From a checkpoint of a small mixture-of-experts model trained on Wikipedia.
Experts: 32 experts in each of 13 layers, 128 SwiGLU neurons an expert, 1 pick a token, a sigmoid router, a shared expert of 448 neurons.
Below are experts of layer 5 (counted from 0) of a mixture-of-experts language model. Rows are named router (the router's row for the expert), gate (a neuron's input weights, with its number), up (a neuron's input weights, with its number), down (a neuron's output weights, with its number) and show model dimensions 256-383. Each number is 128 + 32 x the weight over its row's rms, rounded and kept within 0 to 255.
After each expert's rows: a language model's description of what the expert responds to. This comes from a sample of Wikipedia text that the model never trained on.

# expert 4
router [112 120 149 149 131 136 153 180 121 133  64 114 150 127 105 141 116 120 106 152 166 155 156 104 141  52 141 129  62 169 138 156  78 139 145 132 130 116 158 223 166 153 138  55 117 135 117 144  23 134 128 135 167 157 120 118 108  76 118 167 101 190 119  37 135 140  89 167 130  71 182 185 139  59 121 140 100 165 115 122 141 166 125 118 101 138 111 163 154 115  73 147 113 147 115 166 170 118 145 115  81  86 128 113 130 133 116 159 149 140  95 136 140 159 141  78  90 144 118  75 128  85 128 164 192 109 140  91]
gate0 [ 64  63 143 146 104 133 160  87 113 102 124 137  55 150  86 177 109 110 123  98  72 143  65 116 139 150 125 163 137 113 108 113 121 132 137 117 136 104 131 156 141 155  94 155  92  58 131 164 113 149 134 187 159 127 204 105 119 128 155 146 146 112 130 141 129 145 148 145  98 133 115  87 142 132 177 175 190  94 138 135 167 120 100 123 151  98  82 170 145  37 163 151 144 129 145 106 145  62  94 103  95 128  87 100  80 159  78 139 114 178 156 128 125 108 148 128 120 155  77 184 118 127  86 151 134 122 136 167]
up0 [ 91  99 155  46 107 142 144 134 130  78 147 103 105 131 132 158 152 122 172 160 125 154 100 114 134 102 147 146 135 126 161 184  82 166 132 137 132  79 134 160 136 146 164 120 148 102  94 222  84 113 162 128 149 135 134 123  94 118 183 115 207 160  91 144 165 169 121 144 212 201 140 140  98  91 149 166 163  78  97 105  95 121 114 179 156 151 127  89 183 190 107 160 125 132 140 140 150 138 115 143  99 131 138 138 174 107  84 151  97 121  96 114 167  79 145 153 143 169 113 115 119  89 101 175 137 178 118 162]
down0 [ 91 143 141 113 146 169  75 158 134 137 108 130 146 136 130 106 108 147  89 107  72 169 136  72 123 169 138  82 114 123  86 127 151 179 123 131 114 112 101 138  90 136 100 131  92 171 194  96 160 134 157 137 134 134 126 172  81 114  91 129 169 159  99 177  75 137 181 121 123 137  84 132 127 105  99 121  85 196 182 105 115 146 109 118 106 171 129 145 145 136 139 101 141 116 111 119 129  85 135 157 179 166 185 135 138 129 138  97 109 132  90 141 104 131 170 200 125 149 117 137 146 104 178  72 164 108 180 151]
Description: Table and list separators. Table cell pipes, list dashes, "and", and closing "),"/")." or blank lines in football squads, filmographies and court-case infoboxes.

# expert 25
router [129 135 149 178 184 126 135 165 163  77  57  87 122 111 116 136 128 132 114 161  71 111 103 161 143 121 135  98 110 201 149 114  85 147 115 121 169 111 149 178 180 144 127 119 115 107 183 119  69  99 150 105 165 110  94 218 133  89 113 117 128  97  58  99  93 133  45 175 141 117 119 121 147 115 149 141 119 140 102 154 109 144 135  94 105 105 161 111 142 159 108 185 157 119 107 106 167 169 181  67 104  65  79  45 139 160 145 116 135  93 119 119 173 123 110 123 136 174 182 102 160 120 120 128  97 148 152 137]
gate0 [ 71  83 102  97  82 108 120 124  42 140 168 143 169 138  93 149 116  99 132 133 120 115 114 174 166 116  88 134 135  95 137 133  77 163 168 176 133 152 124  87 115  93  90 112 100 126 133 139 111 168 158 230 127 155 109  91 130  80 125 100  77 113 171 115 189 153 185 140  93 105 125 134 142 104 154 145 125 136 120 128 179 188  92 162 112 101 102 125 150 102 106  87 146 156 110 122 126 126 150  94  74 121 106 134  91 116  85 133 155 175 118 118 175 148 136 147 102 124  99 110 105  82 150 134 109 116 139 132]
up0 [128 117 117 116 161 102  81 150 159 136 158 137  92  93  82 158 123 160 176 120 133 129 107 134 161  85 141 129 143  79 159 154  75 139 121 136 121 125 112 130 175 134 124 117 138 107 185 101 141 132 129 135  79  99 169 173 105 195 118 172 151 156 116 113 124 158 153 120 147 120 144 135  91 137 158 151  91 146 134  95 167 153 129  89 141 102 132  54 195 126 121 133  96 114 130 140  89  97 143 136 191 152 103 143 127 116 135 116 105 114 169 110 106  52 183 165  96 167 132 178 185 161 152  88  82 124 149 151]
down0 [138 166 120 163 166 122 137 151 100 114 132  42 166 168  91  99 164  89 110 137 126  85 192 165  84 154  99 159 147 127 173 158 122 133 135 145 209 167 116 102 185 147  68 145 120 107 102 139 112 116 143 196 167 123  80  50 112 151  55 157  54 210 102 106 139 152 121  99 125 110 108 101 149 117 117 195 103  85 143 151 113 159  93 114 126 119 129 132 147 115 164 155 117 185 137 152 120 160 154 182 134 155 146 181 169  47 103 162 137  93 154 106  83 127 142  97 129 142  85  71 102 164 151 143 126  64 164 138]
Description: Later word pieces, scripts. Middle and ending pieces of common words ("insp-ired", "scutell-um", "back-ground") plus Thai and other non-Latin byte pieces and em dashes.

# expert 1
router [111 110 115 156  88 117 152 162 114 126 114 116 157 131 101 137 115 126 115 143 164 137 140 142 150  69 154 140  74 195 149 150  46 159 129 131  98 116 165 205 171 147 120  57 114 104  72 141  66 137 138 145 181 132 130 145 110  50 112 165  96 157 129  58 132 145 118 208 111  75 173 151 138 114 132 170 151 177  74 123 127 203 115 126  74 131 128 121 167 125  86 129 119 138  83 131 162 107 159  62  61  82 152 125 124 135 110 139 146 143  88 147 198 175 129 107 118 148 115  72 139  95 137 138 194 130 163 123]
gate0 [ 72  70 141 115 100  72 166 111  29 126 141 132  90  73 138 143  79 131 160 157 108 109 119 102 140 145 133 114 138 136 149 132 223 126 118 146 125 105 100 134 117 147 127 124 117 131 115 174 138 164 161 165 118 106 130 113 165 106 129  94  71 117 136 164 165 154 158 140 150 177  98 122 185 147  95 131  92 160 126 114 179 145 106 109 146 169 105 106 167 131 160 101 177 141 109 121 118 108 108 189 116 146 103 135  81 122 109 153 195 164 123 134  67 106 157 172 201  96 108 146 125 126  84 105 131 120 153 159]
up0 [ 92 169 156  95 129  95 159 122 105 175 146 128 127 124 170 128 106 162 215 111 127 147  41 110 140 161  74 106  88  84 123 163 212 136  88 133 141 189  67 138 146  81  98  75 163 148 175 151 118  95 162 188 117 141 132 139 163 159 151  83 106 134 124  96 175 116 135 126 118 122  80 112 103  87 171  77 157 140 165  93 129 167 137  88 175 143 139 147 158 139 177 118  95 133 124  73 158 131 132 193 132 120 150 151 166 125  98 182 119 176 143 108 153 160 138 132  94 108 143 115  99 139  79 150 166 101  81 129]
down0 [175 171 164 136 149 134 115 109 135 107 119 151  98 117 104  82 150 139 106 135 139 116 179  89 153 135 133 123 165  79 151 143  83 133 147 136 100 102  83 106  82 107 135 123 139  88 132 124 181 179 142 103 126 119 121 123 169 151 137 101 120 186 147 129 155 150  89 203 110 162 130  84 107  90 187 132 108 217 119 115 157  97 144 121 127 142 167 160  78 109 113 105 125  98 107 101 164 152  85 128  99 122 107  74  77 144 118 121 130 108  89 121 151 129 136 109 123 146 114 120 136 150  70 154 117 132 131 137]
Description: Clause-ending punctuation. Periods, commas, semicolons and line breaks that close a sentence or clause in prose and lists, e.g. "County.", "That is,".

# expert 27
router [124 133 126 158 171 178 145 165 145  82  80  99 128 112 118 128 149 134 127 181  41 120 108 159 143 103 138 115 106 187 138 155  97 143 109 128 154 113 155 173 170 127 119 148 113  81 157 102  73  97 132  92 162 118  66 184 138  97 113 113 119  94  81 103  74 130  48 160 150 126  83 120 139 122 133 145 132 157 123 124 101 143 135  91 102 115 150 112 152 149 118 215 143 121 153 109 163 187 195  86 107  86  71  47 153 176 138  98 135  91 121  95 168 123  87 114 127 180 236  90 162 115 106 142  72 186 141 134]
gate0 [ 90  38 156  87 124 105 197  63  79 140 169 147 192 100  92 165 123 141 135 149 145 149 109 131 142 146 152 135  94 110 105 144 142 145 164 109 121 135 145 104 100  91 129  92  98 152 111 130 164 170 172 255 136  90 159 118  78 110 158 177  81 111 136 149 102 115 126 133 154  95 125 161 165 126 132 144 133 108 117 120 169 129  87 134 122 135 120 139 150  87 116 130 136  93 139  85 137  99 168 179 118 143 117 130 176 127 101 133 116 134 168 136 103 137 122 173 135 148 101 107 198 207 109  85 170 128 177 139]
up0 [141  92 129 150 165 113  70 127 134 164 200 182  97 154  88 101 105 143 197 106 119 141  82 176  77 180 116 153 110  80 102 190 140 179 126  81  70 146 151 133 150 134 158  50 170 108 163 154 118 121 113 112  94 129 161  89 136 146 131  87 148 111  90 136  69 147 115 126 202 155 128 169 164 111 106 158 139 135 135 103 140 118 163 133 171 110  97 115 169 219  94  76 150 148 122 138 129 187 146 124 138 175 135 145 183 126 119 151 143 240 175 124 123 125  88 109  58 168 137 139 152 155 153 102 190 134 127 148]
down0 [ 69 138 167 190 112 100 137 144 112  68  71 144 110 145  81 116  91 117 112 155 162 135 184 123 131  99 134  59 108 121 121 136 165 165 184 149 150 169 160 109 109 138 176 198 108 144  92 101 147 117 152 109 127 136 134 144 115  68 102 115 128 164 118  98 114 154  99 115  78 114 122 130 123 123 171 159  99 128 102 147 204 103 147 153 121 113  62 116 147 110 161 121 140 138  86 138  95 141 115 139 122  76 157 149 112 170 112 179 115 148 110 107 130 184 129 157 147 112  93  94  93  72  85 121 147  68 106  75]
Description: Table cells, infobox values. Words and pieces heading table cells and infobox or list values, e.g. County, Engineer, law, English, often after a pipe.

# expert 28
router [128 137 119 181 164 177 138 138 144  98 103 148 123 121 116 124 159 125 118 225  40 102 106 132 140  81 147 123 104 170 143 137 108 142 113 128 191 105 146 127 168 130 131 143 105 135 164 122  87 106 142  99 157  73  72 168 110 105  99 134 121  91  88  82  47 121  62 123 151 106  93  80 149  96  84 167 135 152 136 121 120 139 141  95 107  97 150 138 143 154  84 230 150 114 174 100 177 189 193 113 103  69 101  90 142 158 139 100 143  73 137  96 138 132  70 109 187 189 228  98 161 115  99  93  72 190 144 137]
gate0 [ 82  76 113  53 104 128 161 133  98  90 149 122  93 158 144 140 103 107 137 104 149  96 148 161 161 126 131 110 131 131 165 144 151 124 146 143 124  94 114 102  98  88  95 153 155 128 160 122 152 190  92 255  88 119 126  94 136  98  77 126 101 161  89 117 173 150 170 129 110 137 154 123 104 138 154 150 116  93 115  57 161 111  80 121 147 151 116 139 155 143 128  75 107 126 115 122 108  34 135  96 151 138 104  87 112 195 135  99 182 171 108 179 169 121 128 100  66  82  87 131 119 126 162 100 184  77 148 156]
up0 [133 107 119 186  90 142 165 104 113 157 137 122 122 113  75 143 109  85 140 150  82 179 138 139 187 137 115 120  82 105 171 131 141 158 191 180 132  49 106  75 118 124  90 107 169 108 150 124 189 133 116 106 158 153 176 149 129  58  21 112  83 129  32  74 147 117 162 144 127  75 115  73 152  99 147 109 148 147 114  99 122 132 123 103 114 147 112 120  71 125 161 128 125 122 174 121 150  95 142 189 140 145 133 111 203 133 104 154  83 105  72 153  86 108 133  98 126 168 133  77 125 161 128 127 120  96 137 103]
down0 [160 108 145 202  92 156 154 125 173 180  87 124 102 160 117 190 131 130 112  64 103 123 177  65 171  71 131 169 149 144 159 101 139  96 130 154  82 113 136  84  58 145 117 111 106 149 124  84 143  91 151 117 147 130 133 123 138 108 175  95  86 116 136 129 111 135 103 126  95 141 139 107  99 171 132 106 114 141  76 101 126 193 129 164 123 219 100  77 139 108 120 129 131 171 204 183  96 120 148 105 116 141 114 105 121  71 172 111  60 135 141 103  68 171 127 149 115 118 184 184  73 121 134 184  93 141 111  66]
Description: Noun stems before suffixes. Noun stems awaiting an ending, such as econom, proble, review, cop, sal-ary, plus zeros and pipes in statistics tables.

# expert 2
router [112 114 160 129 128 122 152 177 118 115  87 103 161 133 106 138 116 116 115 149 176 133 146 125 147  56 145 121  73 209 135 153  80 141 129 132 135 111 173 199 154 152 109  15 118 112  88 156  42 136 118 141 169 135 138 162 106  81 113 163 105 183 141  42 134 139 110 181 127  69 184 148 154 110 133 172 132 173 120 124 131 165 115 118 100 119 129 123 151 141  77 125 125 121  83 157 159 116 153  69  93  85 131 124 117 164 118 166 139 139  72 139 130 162 116  98 105 143 124  62 132  83 135 171 186 122 159 138]
gate0 [ 87  72 123 108 102 129 171 107  60 143 108 125  98 110 149 121  86 129 105  82 154 124 116 126  98 107 135 119 133 172 203 110 125  96 147 151 128 136 172 142  93  60  98 192  98 172 174 152 201 146 104 155 111 141 132 162 158 128 153  64 110 101 179 124 160 162 147 139 116 182 131  89 187 147 131 159 166 115 135  98 167 116  96 134 121 113 153 160 111 146 149 102 113 130 163 154 135 137 124  62 115 176 161 138 124 141  76 100 166 139 197 171 126 133 143 193  97 139 128 115 140 165 145 138 148 110 136 118]
up0 [114 122  83  98 102 175 102 103 102  86 153 165 141 120 189 144 184  73  51 103  76 186 190 167  76 110 161 117 166 175  94 109 125  76 146  63 102  74  94 141 127  70 129 162 140 112 132 114 122 100 129 123 189 190  92 152 130 150  93 112 132 112 141 113 130  88 146 158 168 129 126 140  48  85 131 157 142 102 170 107 150 109  89  71 150  96 158 124 149 113 112  95 110 118 185  98 127 160 118 162 153 115 176 156  93 139 136 115 134 124 145 158 151 173 165 138 154  89 127 169 134 146 110 131 110 136 130 116]
down0 [110  89 135 112 147 101  84 110 124 141 171  51 191 145 198  95 130 127  85 117 100  93  83 103 115  83  92 110  73 120  93 106 134 211 119 149 141 135 202 160 100 125  99 118  94 120 145  53 137 184 102  90 154  74 134 175 156 111 186 164 176 131  64 118 162 166  78 157 168 184 126 122 181 147 135 102 114 170  72 111 146 103 138 151 121 153 183 145 171 167 148 131 100  67 143 168 195 125 134 154 167 114 123 112 117 120 117 102 147  95 157  80 140 145 123 127 182 158 138 121  90 122 136 155 143 140 193 176]
Description: Line breaks and clause punctuation. Line breaks, sentence-final periods, commas, closing parentheses, list dashes and the word in or and, especially before headings or list items.